From a checkpoint of a small mixture-of-experts model trained on Wikipedia.
Size: width 640, vocabulary 8192, 105M parameters.
Experts: 64 GELU neurons an expert, a shared expert of 256 neurons.
Training: a variant of SOAP for the experts, 696M tokens.
Below are experts of layer 10 (counted from 0) of a mixture-of-experts language model. Rows are named router (the router's row for the expert) and show model dimensions 0-127. Each number is 128 + 32 x the weight over its row's rms, rounded and kept within 0 to 255. Numbers have three digits each.
After each expert's rows: "mostly gets" lists some tokens that are sent to it at least half of the time. This comes from a sample of Wikipedia text that the model never trained on.

# expert 36
router:136098147138102164164104122075084160176090124159089119122169100110102096094118154143124131129141134165117127156155071084128104128108125139103126123157109158111104142146103229174111154127185145104177128131104194142116108218127173098170164119092124145082094186108160157173162097142171089097117130109126100152075097143103167194119090122151145140141153132113175139069168081116133137135148
mostly gets: "The", " very", " The", " economic", " political", " a"

# expert 52
router:102140183188117085136135128153145118094119125119131101148203072129184132128096168145087119176187081101136125134164157112174143169112159179186067123157079192103134119121119169138106152117134139141159101129078128101152137107086089123169105161082132113117103123136129145199113160147166168045174101084140113114143172086074159123161110172136165084161087125172192064191124179197101097105147
mostly gets: " Party", " JPL", " MPC", " DF", " MF", " %"

# expert 0
router:198148101144119156179125097148126107136130137097149108142120086115089085171135133136140119152161149057153137130110119166070145128091103180117126132155052118148150123176063146172134083159166113067157165145214077132180101134155123118178138075093130131119084142117079139106118120123157094100119137203143127124150137139136136125098128195115144120122094086114090132132131103133104112168158
mostly gets: " South", " Brazil", " North", " New", " Netherlands", " Spain"

# expert 51
router:067142206104099080173173139134106090137083173142159136133153130105169126085167206104090152091085158106122130121092150108103120101176112101135132104158123139163109116108121114177182130153118135136130145121181101079159066093100185200129123131143111167110172090158050111093140085114134190094144182090170115144094136092128139157138117124123133131099090142190174152118107144133147106107149
mostly gets: " T", " H", " R", " J", " C", " V"

# expert 13
router:142183087131119173146148155162105129162190105172101138143143111110149080112093158119115157157135123179147181138121205148111180054102092147120141152123149122125126140166107161069136118163129115155132178123107086106116129118152159164160089161094173163090146110098143147125175153109068136125157164130193133111153103178061124092164170088127106129174108122132142107110179185116105110107101
mostly gets: " no", " No", " fr", " inc", " dep", "No"

# expert 53
router:073110164113077134092143145093087128098078156157180126091144123099112101112126148146100174145102179130149133117153144150140122109123128114151168074130086148155116117136158094154087066102183143129117088155132101099078120152172116130088149142122128177135103093144185086102127094104201188128188164140147128136183110052116122127155127138136084107119102084160091095112160067116111154083121
mostly gets: " species", "idae", " genus", " wood", "Species", " green"

# expert 17
router:188152107156155161138137177127123127105122076141127101106100074148122156119115063115160145131134086130124131105113142158137182061140154157164160157137178126149145107104152155060166115187105114132131147127091077054145171155076101154139147180140166105123126111081147117120126145115136139045173117154134175128128111081103094127130083151122112097123185188135181174153118128205130114065124
mostly gets: " Coordinates", " Producer", " Alex", " Baker"

# expert 43
router:169120142154100154145141167087091132145127156100138125156095147137144114134114100153166086135121077120099095127098130105111196118119151177173145136123192149135135101061115181130182175164076125118141156107134096166170126103131115180095098192104206095111072102093107056169118156154123145121167120110123151162075123130101114151164124099105179116116151150173121162190122115143139151130087
mostly gets: "{", "′", " 185", " −", "_", " Qu"

# expert 1
router:131133150150140155119131118079166149064122151124152161125164058161096108099107126131140125176142116132161141086135156145104136121093123123155108150138079118153140103107146102086110128102099145066119115135079110093186123138094129127051119105110108113109124160164117137136185159106145135113127096138078172140118160142150099140146050162134159209134130153180148145170152127166130157120069
mostly gets: " name", " information", " book", " Preceded", " is", " Name"

# expert 38
router:169101128071160075093088086051176137170127135117078115135184099168126154123109154124108093170128155103146161112100118086075118168132135132075131172153134118117141194156091139199135143145117094153096113146176159149114059130119067107165111086158157059085050128184086092105058130070125075098208039145112112148132173151130137100120077187111181112116091178122052124145122140121131129203124
mostly gets: " so", " da", " cu", " So", " su", " Cu"

# expert 7
router:126143120145170136153151136166161132081145101127116063146117085188130123104108070120148109155134106156122109116119128143105158084150157153143129155207167121160164094142181129091168147181093133136146174103101090093160170109089122121158127213100182113130133100106107131130127149109164092048144143133144171116121099078127120125119099160128138115084180203140181197128117141185143136091096
mostly gets: " work", " education", " development", " murder", "ism", " communities"

# expert 62
router:139127122124169164114162132200124133082133127088148084167107096144108156094121087093129101122088074109148134125124172155105145091166117109117131171155114145138131130110120108106154197172090091140140158142090128085136171091083089159109138198114191107130168093061156138136101098082144121118159127119093201134137093069115118146132157161148107151102152198214137124127156144173129138085109
mostly gets: ".", " .", "!", "?", " none", " "

# expert 48
router:101104151089146099203154110088185107059152157160116092115089113169092147126155147138155108137134132113156092140107108158153142173106096099127150141133093154121113123160122160144157078117102197126153099105075081163164103113143189149104141114119154133040068121080108118139119170116158159051138156101110125164145132113119142165156131114107081133147171183154126150081090179133075102105111
mostly gets: " et", " Website", " \"", " '", " Phylum", "&"

# expert 49
router:190106073113174129151164143120158099071160123097125097112117083146154145096105118149130148116103133100090164109155124154105094135109082117116155144049114164178118121147150155176098110075174093132089082145144135172088146138118137136115113080141115102165113120136122137087128155148096179117073175102097125128110103074115144175131117189121124146134110156138116102132141090137115142092133
mostly gets: " would", " can", " three", " several", " some", " four"

# expert 3
router:143161082180125166143133165139122145077124111160111061111093097167136124121128065117148090142150114138121095085101140199124181098110140159180124161188159134157131085109147170067164094158106106113129149096102106085148191141081103140177141161140168115126150073110134142125156179121187122044163112130147184145119101066115121109130090146092145128155162166170176165128092145193110087109117
mostly gets: " 2018", " 2017", " 2013", " 2011", " 1981", " 2019"

# expert 18
router:184149110164122170120133119146129118100122111160139055117099086166133129127103061116141111148111088116146097109068147178088163096123127150173109136138153134155136095116141179100162125189102107136121155090114098083165162133091142145135138164100178103146102084092144126116160153114156124051151105144133213132120120107102120120142112160119125130152179217195173172128148145199109105107092
mostly gets: " Germany", " Spain", " Australia", " India", " died", " Japan"

# expert 6
router:200175104132127091110119093118171074187148169165084120086111134096168203139078118116070142160100119082149108117124164123149118173112128106078145098209106129119145149148147106145140209183096136112135104154127167158088120123121104140152174150150162111100118133159068095161100122111112091156148108150083119139079103140219165122154036126158079194150165174151089151185126160138165178089160
mostly gets: " McC", " Moh", " Has", " Mc", " Abdul", " Full"

# expert 46
router:137131114123095084137113129139116166170083123148139165139123118115225179119158115140169108123152070072128113144198142098141138130149169146169162119133113087125158082100124135062128136105081141124131169109119129122132074165136097154155114112150111163085078123149099149150150165169069091159093111087053166157090130137192123083205159127171149146135110123127169174144109145110158159149129
mostly gets: " his", " her", " their", " its", " Her", " His"

# expert 41
router:150143106161153129131139137153124161088170111140136101155077089125135128105078098142138070128110146126097145069130140123124195090118167129128073132153136089155099099131186164133116150182076129159108182101093118100139194129093133153147113166163143081098144050118112140126131141085120090086190146125157143125136128097168118133152098149132116078122099190191175100155129133197094118104137
mostly gets: " 2020", " 2012", " 2024", " 2026", " 1920", "2011"

# expert 5
router:088080151159125111141123160151114113140133179107125092177109164157108109159120125133152105165119170173141147165170124067121058113094158159139045100119133150107078166159133104130169115079130086115090112136097093155095087056134157153158150167178069126142096101183141188158071132119112133104128121167106144100096151142118134137152148187102140065184041113108092159123114166117149160117124
mostly gets: " Party", " Conservative", " Democratic", " Liberal", " Republican", " Assembly"

# expert 32
router:101132093117087088110137110078146142139112165112141139092106083133157168093104138175075180128143131085118099095152147109108107172098118099114107210116070158123123154070089145116078129136169149140106109144138138158172107080182112104081100138157124182150189157141137159114074071116128085141151050105137092054153074148113075144104174104074164073139139119123102076151106126100125135142104
mostly gets: " social", " Social", " National", " political", " religious", " Human"

# expert 58
router:090146136157182112109151130135094103113148141107114146133135111146224112076111144075140117118117107155185104083198078108168158131131117105083088125113131106154102117132098199125143108115130105109130172107119135042069148110153157139135104122172068129112084082115115087204120100115177211152120120148161110076132153159107126201069105094169156136083142138099176125135149128089150111062129
mostly gets: " was", " be", " is", " been", " became", " being"

# expert 39
router:166195087145140158178118127125118122095157127150133067140068097138143096114146045126135133134119130142111085085105156163071144101117156135153148125149155113159144092101144167114165122189094136098167147085095057105141167127113090173115127170134156115129099085108160143200154178116172131051147085140149148099141080103101089124122118154112138092156194172149186184133101109220163097069139
mostly gets: "\n", "\n\n", "\n   ", "\n ", "  ", " Succeeded"

# expert 14
router:162131091165133139144165146139144130113138108118131064131080098145128153101145072147142105131114098122130107101124188158110167111117140139167139137156167125151141092128136185076130131165083084136129158104079116069151154100104129154148146194098146123129107093091117121113149156105166139041146117135148172106130129097127098124126151157122118106108154206167165138135131133197125125070095
mostly gets: " 0", " 1", " 3", " 2", " 4", " 6"

# expert 57
router:142145075174089175133131122089197143133114123138138114108083103146109135096172098119116179124151151120149110130107102216112157113077122090160132133112104148146117145114167123120162117137125120160066129139087121125202161146122140103100119177160141129094188115123156153148083117121084122101159113073110120081105114166038108134128115112135104153081124192096145138075071167169112153116094
mostly gets: " di", " m", " can", " cr", " ·", " te"

# expert 21
router:155107109132143171129145139128142140183138182135108116168164168098133165113162100164141090117139176158106101132106158169107174120165155105179089084148096074142162163152109123091150131081103180103155172141110093117116149081160137128175099094094164140071159148112103181088124157110140102135128169167150104124190074103137102134135157185134171114139152112125149122075067153186127120145113
mostly gets: " appointed", "Personal", " elected", " retired", " politician", " former"

# expert 31
router:068066175134191129120135134180158109084170188087133187146052165176141129117142060136090147099142142110100206140160173093108133145157114138191085097129156116080125160110109056120092159164118156080156096127111160165127167088075140155114092053085148088130143119126170108069149109140147138150153123070094172133119102175106144102147068109163102095166142110120134134163105101173154089103129
mostly gets: " app", " ph", " vir", "irc", " phys", " circ"

# expert 20
router:150086085140120142153191144153166137101088121143158038147125131173092180110081065200148119154134125140118145123128121150110126113074149168175154121143153161148111073127167134104102153161104102107202172117119139094153136129119186122124123173053200146107128129144127126138165117089160106052154145172100144144133126075111143087091127184110103186081134187191202209119132129197100122098070
mostly gets: " de", " De", " ESP", "from", "From", " →"

# expert 11
router:146157198139126138150106133073134144159131147128098108089127115199120098145165128154173114098238111135114093060128125138113123169155070088174102159114105073109140180093123095120171134123118208153119094070129157113141084101113147179150128129115156135081122104125126153165172156112095072208110203215154127122129093091122103167108080204117106099154070089135131175158159160077084155180077
mostly gets: " Racing", "weight", " kg", " lb", " Chevrolet", " race"

# expert 4
router:119158133137157173110158154104124138146185043011145125142137140118134152152143086104121114072103112138124125113184181129163139136158067070119145106147158146142164110107151105119164099070113090075149173146115142072132152141173133163137113162081116160141120121062142097205121192154158154097151137086159172133118104087108116104159184122113118142108145145098151063114151096163079151093097
mostly gets: "ea", "omp", "ici", "omo", "ida", "oci"

# expert 26
router:123127077144144097103168127171106090088152118091127098112137057132148150111105071128131115152135101134110134095106167170110172098099143140184114132126195131120119096145198196086168109163104135102158174086116072074124113126084172154107088183118145145125143096106148124121149183136114134087135112153111157109100099066129134162132134128152099092132166181169171168116070187196135114091121
mostly gets: "\\", " \\", " art", " music", ";", " guitar"

# expert 59
router:077151152087157094142132122154182077201182111143170118120078091176167124186117125112187106175088149098102128142129162134129102115141112163085118115120129162104157154154146116148099121161096155125117092168175116127138108156139054089163133106153162128175088110134135113177160131102107205168137138143179153156084157139117134168146167089182111101130104157121141120041162103116134141064173
mostly gets: " Bh", "ā", "kar", "rah", " Ib", "har"

# expert 29
router:159158095184134149113116097115166187106173102178099047153127136133105091135118118171186097125115135169101103139100199189096127073125146152154112115130107136147159128120111154108133159159138085141087181131126089089153088090206085120086128203129173123096150109083148115168147119070146111142126125133077162097070148144168158164128169159135118155171121210169155133035145097196137125128104
mostly gets: "ić", "sson", "kar", "ya", " Singh", "ko"

# expert 23
router:130143088195180147103198120138116163132120105173120085169136097124135157095108091145070111132148095136137096153080189151092108117088065164102059180106117163126126076186178207072124091197106102141117113132169058113204105163096136151152190160126199132148099086077132100110124096169188116066130089109088136106102074150151114173121102133136117138112129176127109117105088123132135046123117
mostly gets: "′", " sh", " States", " Ad", " ad", "Personal"

# expert 19
router:132127072089167152139147153172107103122121131129134058165096123177112130105095083109132104124130089167108136106066177183110123042130115146169165127139152135130101057135150197061158151186121133071144194103114093097138118147114107147126140184121142131081142053075162095140122137098171102075157097121067183140155108062110106130129131149117101151117191178179181159104052114174128080088087
mostly gets: " September", " January", " February", " June", " October", " November"

# expert 12
router:165122106103119191103144112090109067149159133145160078123103101145135114137096064120165139114133127136138124116121117179093144097140141170119147116129164121122149131131115160087186062130123113109135126156111129147176142113069224125107141255124149143142120061105130133117110121154147129150125146148146202122080122107097088082132145170124180188072168129183219126043123122141112109094112
mostly gets: " in", " In", " September", "In", " March", " January"

# expert 34
router:055108142118100133096112167165087078093100107169073173154142149138174111135118159128122153102117138087133110111085172088146130167116091158093085180107110094176130175129142168196085153097174172129149148127127067117131177150129083099092121156087154153147152182142105112177159130085131159131110097126206161160150144162137113053085150131078113121143075147153035093132113127100087105103152
mostly gets: " at", " St", " under", " during", " over", " after"

# expert 37
router:122137118144124157122147128172138154118113081132104111125116095176099121076105043124134071105083080131113099100119117195066196111135146144138139156163204119166148089180129142081150154176085083157162159069108092096126160137115147166111151185074142085162094117091125117112132140105159144044148107154117189147145125110123106111132140127146100115110138182182167162127148201222102138085061
mostly gets: " As", " MPC", "See", " Genus", " Coordinates", "As"